Experts of a small language model: 26.7M parameters.
Below are experts of layer 3 (counted from 0) of a mixture-of-experts language model. Rows are named router (the router's row for the expert), gate (a neuron's input weights, with its number), up (a neuron's input weights, with its number), down (a neuron's output weights, with its number) and show model dimensions 0-127. Each number is 128 + 32 x the weight over its row's rms, rounded and kept within 0 to 255.
After each expert's rows: "gets" lists some tokens that make up at least twice as much of what it gets as of all text; "comes before" lists some tokens at least twice as common just after its tokens as in all text. This comes from a sample of Wikipedia text that the model never trained on. Tokens count by the router's weight.

# expert 141
router [153 173 130  86 175 108 123  67 166 128 152 120 164 146 171 149 136  92 147 168  91 141  95 167 141 159 175  98 123 159 156 138 179 101 144 135 158 130 154 145 164 128 112 156 117 113  87 157 117  61  96  92 180  81 118  73 102 121 151 116 124 113 143 107 179 170  97 162 102 139  67 112 176  99 103 154 173 149  76  79 102 145 161 135 102  71 113 143 112 118 170  94 183 114  82  90 126 123 104 130 132 118  97  90 168 173  94 162 145  75 148 133 143 166 162 140 180 108  89 176 116 125 125 168  82  70 163  81]
gate0 [156 157 104 101 126 139  97 123  96 132 106  61 115 152 139 102 122 124 144  90 206 134 106 209 173 138 102  65  91 137 174  47 130 183 119  95 150  90 134 104 173 163 127 185 111 128 113 152 143 113 181 142 168 150 164 124 114 144 159 111 123 220 123 133 101 120 143 169 132 105 180 155  80 149 153 166 135 117 180 107 135  90 118 115 105 139 187 103 118 177 117 128 126 154 158 143 137 108 137 155 198  61 162 101 102 137  89 131 117 127 151 133 134 170 113 128 158 199 136 101  82 134  87 157 106 141  95 127]
up0 [151 135 181 131 165 164 180 178 145  90 114  69 149 148 164 130 144 114 107 117 127 137 104 149 151 129 165 157 154 173  75  89 144  88 144  99 152 122 117 111 135 135  84 137 101 207 111 141 141 138 145 173 107 112 121 158 130 101  62  90 119 137 170 128 191 111 140 120 137 124 123 164 107 140 121  63 190  71 164 108 130 103  66 171 140  76 150 120 156  57  97 180 145 129 147  97 183 107  68  96 101  92 135 161 136  71 112 170 190 106 141 156 144 158 123 129 115 198 117 114 152 128 156 131  66 147 132 126]
down0 [165 144 133  51 155 142 171  90 132 120  95 102 164 175 188 104 161 124  98 162  93 151 132 142  65 111 114 173 116 190  96 165 190 126 131 122 143 123 101  99 116 100 146 147 107  92 175 131 187 104 146 100 105 143 143 106  95 169  73 120  99 102 151 113 163  59  82 128 142 118 186 133 128  95 108 133 137 133 122 101 121 107 158 161 209  93 153 153 145 148 119  77 137 115 113  79 116 119  99  92  99 170 135 184 163  90  96 213 141 119 129 120 131 142 134 118 112 105 115  71 122  93 114 134 109 118  55  79]
gets: " and", "\n", "==", "===", " or", " &"
comes before: "==", "The", "===", "In", " the", "See"

# expert 5
router [167 174 131 103 114  74  90  69  82 180 132 162 161 117 162 155  99 149 108 107 131 151 116 135 158 162 158 100  95 146 134 180 110 135 110  88  92 137 120 131 130  93 111 142 160 122  92  64 163 135 171 171 134 136  80  76 127  81 156 135 156 101 178  95 105 173  89 124 105 144 178  83 153 175  95  88 170 165 125  97 138 140 143  91 140  90 155 153 142 114 172  94 105 168 204  78 128 143 197 114 174 139  98 126  75 178 151 156 133 108 150 146 144  57  98 132 113 125 191 112 135 109 127 184 136 117 106 133]
gate0 [122 137 135 150 165 204 110 146 114 153  85  96  88 146 130 102 156  51 100  60 113 123 157 170 164 125  92 161  79 152 132 128 133 135 115 101 169 189 104 163 135 128 141 120 165 145  93  74 140  61 105  99 128 165 107 133 116 178 143 143 148 139 131 153 142 153 126 122 177 100  78 221 153 112 101  72 206 150 151  83 143 111 117 143 125 122 134  99 155 122 150 152 126 139 143 148 129 148 104 118  92 104 156  97  83 141  70 125 193 115 102 167  89  85 176 115 128 217 108 126 138 149 180 126 128 138 137 156]
up0 [142 119 140 105 143 136 108 114 145 199 123 166 169 132 173 154 153 126  60  90 158 108 120 152 173  94 105 159  90  77 133  85  73 121 157  90 169 145 147 136 158 152 158 102 169 147 120 167  95 180 160 104 168 133  98 129 173 148 132 141 125 164  85 148 128 187 134 130 130 140 109 182 139 134 135 175 153 167 133 166  81 128  89 183 104  98  97  92 133 151  83 114 130  86 118  92 190 111  98 181  85 112 118  85 109  94 163 177 103  78 105 127 136  90 174 144 159 101 101 147 187 150  95 121 127 213 161 126]
down0 [146  86 138 205 114  42 158 171 212  73 158 165 127  85 116 127 120 164 128 204 142 181 120 113 101 154 135  94 156 138 131 195 119 150 134 142 177 157 160  97 169 146 163 156 100 159 163 143 122 143 129 121 120 208 108  94 149 121 147 104 150 102 122 177 107  97 137  96 105 123 163  87 104 169 154 153  57 108 110 146  99 143 133  89 119 185 103 148 156  92 103 112 106  96  98 114 148 111 126 163 171  64 150 149 170 133 151 141  93 144 101 123 113 158 166 162  71 129 118 118 100 116 100 132 151 125  78 118]
gets: ")", "\"", "),", "}", "]", "=="
comes before: "\n", " |", " (", " is", " and", " –"

# expert 10
router [156  91 173  92 107 155  98 118 155  86 172 148 172 132 146 142  88 168 128 180  95 168  99 148 176 171 158  89  89 117 156 167  96 127 136 137 122 167 163 125 143 154  91 131 167  86  80 170 167 155 162 166 120 119  89  99  89  85 174 147 146  86  97  87 178 159  80 112  81 136 171  79  96 113 131 168 129 177  92 126  86 157 134 148 174  82 143 172  96 173 130  82 112 160 163  80 160 150  98 114 157 112  88  98 159 163 133 156 151  80 126  94 176 156  87 170 101  99 135 159 122  88 118 164 130 122 127 109]
gate0 [139 126  71 113 100 115 203 129 140 164 129  96  94 172 139  96 150 102 150 142 136  83  88 160 137 123 147 123 117 171 130 125 109 171 129 103 184  61 131 120  40 122 184 135 115 145 157  90 146 144 155 148 149  89 188  99  55 125  74 138 155 143 141 155 119  70 180 126 138 116 145 195 103 164 130 113 146 134 146 131 141 130 134 129  76 149 163  83 135  92 100 148 136 103 116 164 115 143 103 100 171 213 185 134  99 100 189  92  70 123 129 108  73  72 115 128 116 131 165 100 155 140 126  99 166  99 128 122]
up0 [103  90 184 124  64  80 103 110  92 127 113 101  99 122  80 173 112 133 132 173 181 185 210 166 137  97 169 104 138  93 100 187 116 103 167 100 138 144 139 154 112  78 187 143 139 178 113 124 159 146 111 172 128 100 132 172 148 100 153 164 132  99 124 104 143 135 156 111 123  60 132  77  94 150 124 138 129 102 165 137 133 141 110  42 132  65 107 162 157 167  97 112 170 115 102 172 120 110 120 149 125 116 146 128 176  94 100  99  97 141  94 130 103 108 100 198  99 129 139 103  89 182 115 109  73 122 128 174]
down0 [158 137 177  99  95 140 174 133 162 147  73 122 152  88  67 153 141 167 141 105 102 151 115  93 145 104 115 173 155 156 115  98  80 115 136  73 135  48 163 128 105  90 127 119 134  82 122 146 182 134 108 148 137 126 162 127  73 123  79 144 157  91 132 149 111 108 130 144 183  98 140 131  85 160 112 171  94 155  92  71  95  73 172 141 109  78 121  94 147 114 122 154 121 114 128 145  87  77 137 186 150 143 146  47 131  75 182 159 136 166 114  87 178  92 132 195 128 118 158 108 140 140 100 192 139 128 167 111]
gets: "\n", "'", " The", " |", " the", " in"
comes before: "|", "\n", " ", "s", "|---|---|---|---|---|---|", "|---|---|---|---|"

# expert 154
router [160  96 168  99 108 144  89 111 158 100 170 145 166 135 149 139  90 161 111 176  83 162  99 140 173 171 165  92  86 126 163 171  80 120 137 123 101 167 154 132 125 155  88 135 168  90  87 161 171 162 162 173 119 122  82  95  80  82 175 143 163  92 114  88 176 162  83 102  82 129 174  82  89 123 130 152 130 170  90 120  90 156 121 150 167  83 149 168 109 180 133  87 107 170 161  83 169 153 102 132 152 117  96  99 148 167 142 167 159  78 133  95 177 153  78 169 107 102 142 160 117  77 114 156 118 132 128 113]
gate0 [115 183 125 113 135 148 139 147 140 122 143 108 160 141 119 155 132 122  73 108 175  99  65 115  63 109  95 145 107 135 122 123 105 164 142 136 152 112 107 139 171 136 161 120 138 115 132 155 124 105  86 146 211 113 153 164 134 176  63  82 112 156  89 163  89  66 160 199 182  96  59 126 115 171 133 155 142  27 148 106 113 179 121 156  99 171 110 139 160 108 117 175 144 134 126 124 123 170  95 114 173 113 100 156 154  84 122 120 146 107 105 128  95 174 160 126 105  93 130 159 169  99 136  91 148 175  98 197]
up0 [ 92  63 121 126 148  55 139 117 113 124 187 141 117 154  91  90 131 192 124 157 139 127  67  78 174 126 115 149 169 142  87  76 113 177 134 132  93 152 141 109 132  97 141 146 139 150 155 107 133 157  83 128  83 156 134 115 161  96 161 114 146  90 107 168 146  96 101 172 152 164 209  80 177 121 136 101 108 157 167 151  73 105 114 117 148 155 155 131  86 105 152 103 119 125  91 109 154 114 170  31 189 163 141 148 165 143 142 151 123 125  72 164 150 116 130 143 181 152 164  75 172 123 112 125 173 118 161 129]
down0 [122  86 138 154  80 149  96 147 116 119 172 168 169  67 113 138 170 115 133 135 121 152 139 170  89 165 112  88 125 145 167 150 170  92 121  96 151 187 151 103 145 145 130 129 110 126  43 192  99 120 160 176 156  98 101 117  95  96 123 102 129 135 183  86  91  78 133 119 138 145 168 163 115 116 114 140 112  85 162  95 104 116 131  93 163 107 118 200 142 126 105 122 128 203  72 196 101 120  87 127 136 188 100  85  85 137 191 166  95 116 126  82 172  98 203 122 128 111 127 132 122 171 129 106 142  95 121 114]
gets: ")", "\"", "1", "}", "4", " state"
comes before: " |", " of", " (", "%", "}", " is"

# expert 88
router [159  96 170  97 105 151  88 117 153  93 172 151 171 132 151 142  90 161 123 175  86 164 107 153 176 169 164  90  86 121 164 167  99 130 135 131 110 165 167 126 145 154  85 136 169  83  81 167 169 163 153 171 114 111  85  92  88  92 172 142 149  88 101  89 172 162  84 112  81 132 172  82 101 111 127 159 137 172  89 123  90 160 131 155 173  85 147 174  96 173 128  89 105 167 158  84 164 155 103 124 160 110  90  99 152 165 137 158 160  83 131  89 176 160  88 171  97  99 129 166 120  87 118 162 122 117 123 107]
gate0 [ 86  89 119 145 107  78 106 102 111 204 123 171 106  96  92 154  91  89 155 116 200 120 109 147 137  63 128 192  85 125 141 131 132 139 103 104 117 121 140 141  90 147 157 118 142 142 159  78  87  99 111  69 174 118 178  93 120 123  56 125 116 198 152 163  74 140 120 115 157 155 116 185 149 144 162  41 122 129 111 108 137 100 102 115 139 127 129 125 107  85 156 160 116  65 107 157  77 142 175 167 101 118 181 131 123  74 145  88 125 137 140 137 118 158 168 101 158 110 136 137 172  89 125 112 171 130 173  89]
up0 [178 138 127 192 113 103 128 152 126  76  75 111 136 141 160 113 145 124 108 158 150 136  83 104 127  89 104 132 152 136 145 108 101 117 107 152 152 150 145 160 161  95 138 133 147 119 186  44 101 124 149  93 124 120 103 192 100 128 166 136 136 168 134 115 139 159  95 125 140 176 200 110  70 141 110  91 191 139  62 180 125  54 111 114  98 119 150 164 114 133 205 122 118 103 168 141 126  82 152 117 153 109 122 120 137 128  80 128 124  66  86 131  69 146 133 146  70 182 142 172 129 151 142  95  49  87 109 130]
down0 [181 121 137 175 161 140 134  90 180 104 163  91 147  97 102 148 198 119  87 192 118 164  98 145  78 124 123 129 118 169 132 164 156 140 111 140 153  95 133 152 138 164 139 196 125 157 151 115 128 155 199 135 108 125  66 132  97 115 129  79 114  84 175 149  76 102 146 139 120 113 163 106 123 145  67  64 182 102 158  90  85 138 133 107 104 101  75 113 124 168 172  98 204 119 125 114 150 110 135  84 141 141 138  99 152  98 138 148 129  77  61 156 144 118 126  79 126 119 118 140 115  78 175  73 126 129  79  86]
gets: " and", "\n", " B", " A", " two", " one"
comes before: "-", "|", " on", " years", " medal", " other"

# expert 35
router [147 134 152  93  86 169 133  67  92 100 155  70  99 130 173 169 111 147 149 125 115 116  90  75  64  78 106 145 150  71  91  68 134 132 144 137 150 112 103 114 178 169 179 161 138 145 114 104 139 110 138  94  95  99 105 116  80 187 127 177 141 120 169 132 134 127 126 108 149 145  50 113 154 115  88 143 138 135 151 101 117 138  99 108 136 143 110 146 118  79 140 165 172 161  54 131 153 165  79  95 125 135 140 164 164 110 159 108 115  91 157 177  86 162  93 108  89 111 169 137  78 190  99  90  84 173  89 102]
gate0 [154 117 144 102  93 145 154 178  87 152 115 159 100  89 137 190 113 142  97 124 145 166 100 166 155 125 119 178 160 169  76 114 170 150 120 150 133 120 110 119 140  75  86 112 131 169  70 107  99 154  76 112 103 174 131 113 131 173 155 115 130 108 103 160 138  75 106 140 114 152 142  75 103 122 117  53 103 141 120 101 128 119 156 157 169 163 187 172 204 165 121 140 129 119  73 112 105 136 171 166 181 140 191 108 102 176 170 137 129  95 127 155 194 111  64 169 182 146 139 140 118  75 122 128 105 148 122  74]
up0 [171 115 158  95  95  69 104 171 125 125  87 116  82 106 163 180 115 126  86 124 176 127  93 102 148 122 133  91 132 188  85 112 150 151 127 145 146 133  76 117 119 119 111 157 160 160 107 150  77 179 122  95  87 131 106 124  83 218 146  82 156  86  94  81 101  94 134  96 140 139 115 106 109 161 104  97 126 135 151 126 143 120 167 141 186 210 141 118 185 104  97 103  82 150 111 142 124 145 165 132 178 126 186 109 113 154 162 141 196  97 148  92 194 126 118 132 121 121 160 134  96 111 114 151  76 100 160  62]
down0 [167  63 117 165 117 124 100 126 102 115 150  80 144 147 135 181 207 175 116 133 114 141 186 125  67 164 128  77 117  79 117 130 121  95 124  70 136 143 119 102 105 171  66 139 122 104 133 142 132 119  94  83 167  78 106 135  87 193 153 190 103 122 160 108 118  85 103 129 102 117  52 144 139 145 153 100  64  96  57 105 138 126  98 110  97 108  91 147 107 149 155 140 123 144 163 120 149 152 153 155  88 125  53 110 127  90 138 161 113 100 123  74 124  99 138  90 122  93  76 136  92 115 174  88 137 135 168 108]
gets: " of", " in", " at", " from", " on", " for"
comes before: " the", " a", " his", " this", " their", " its"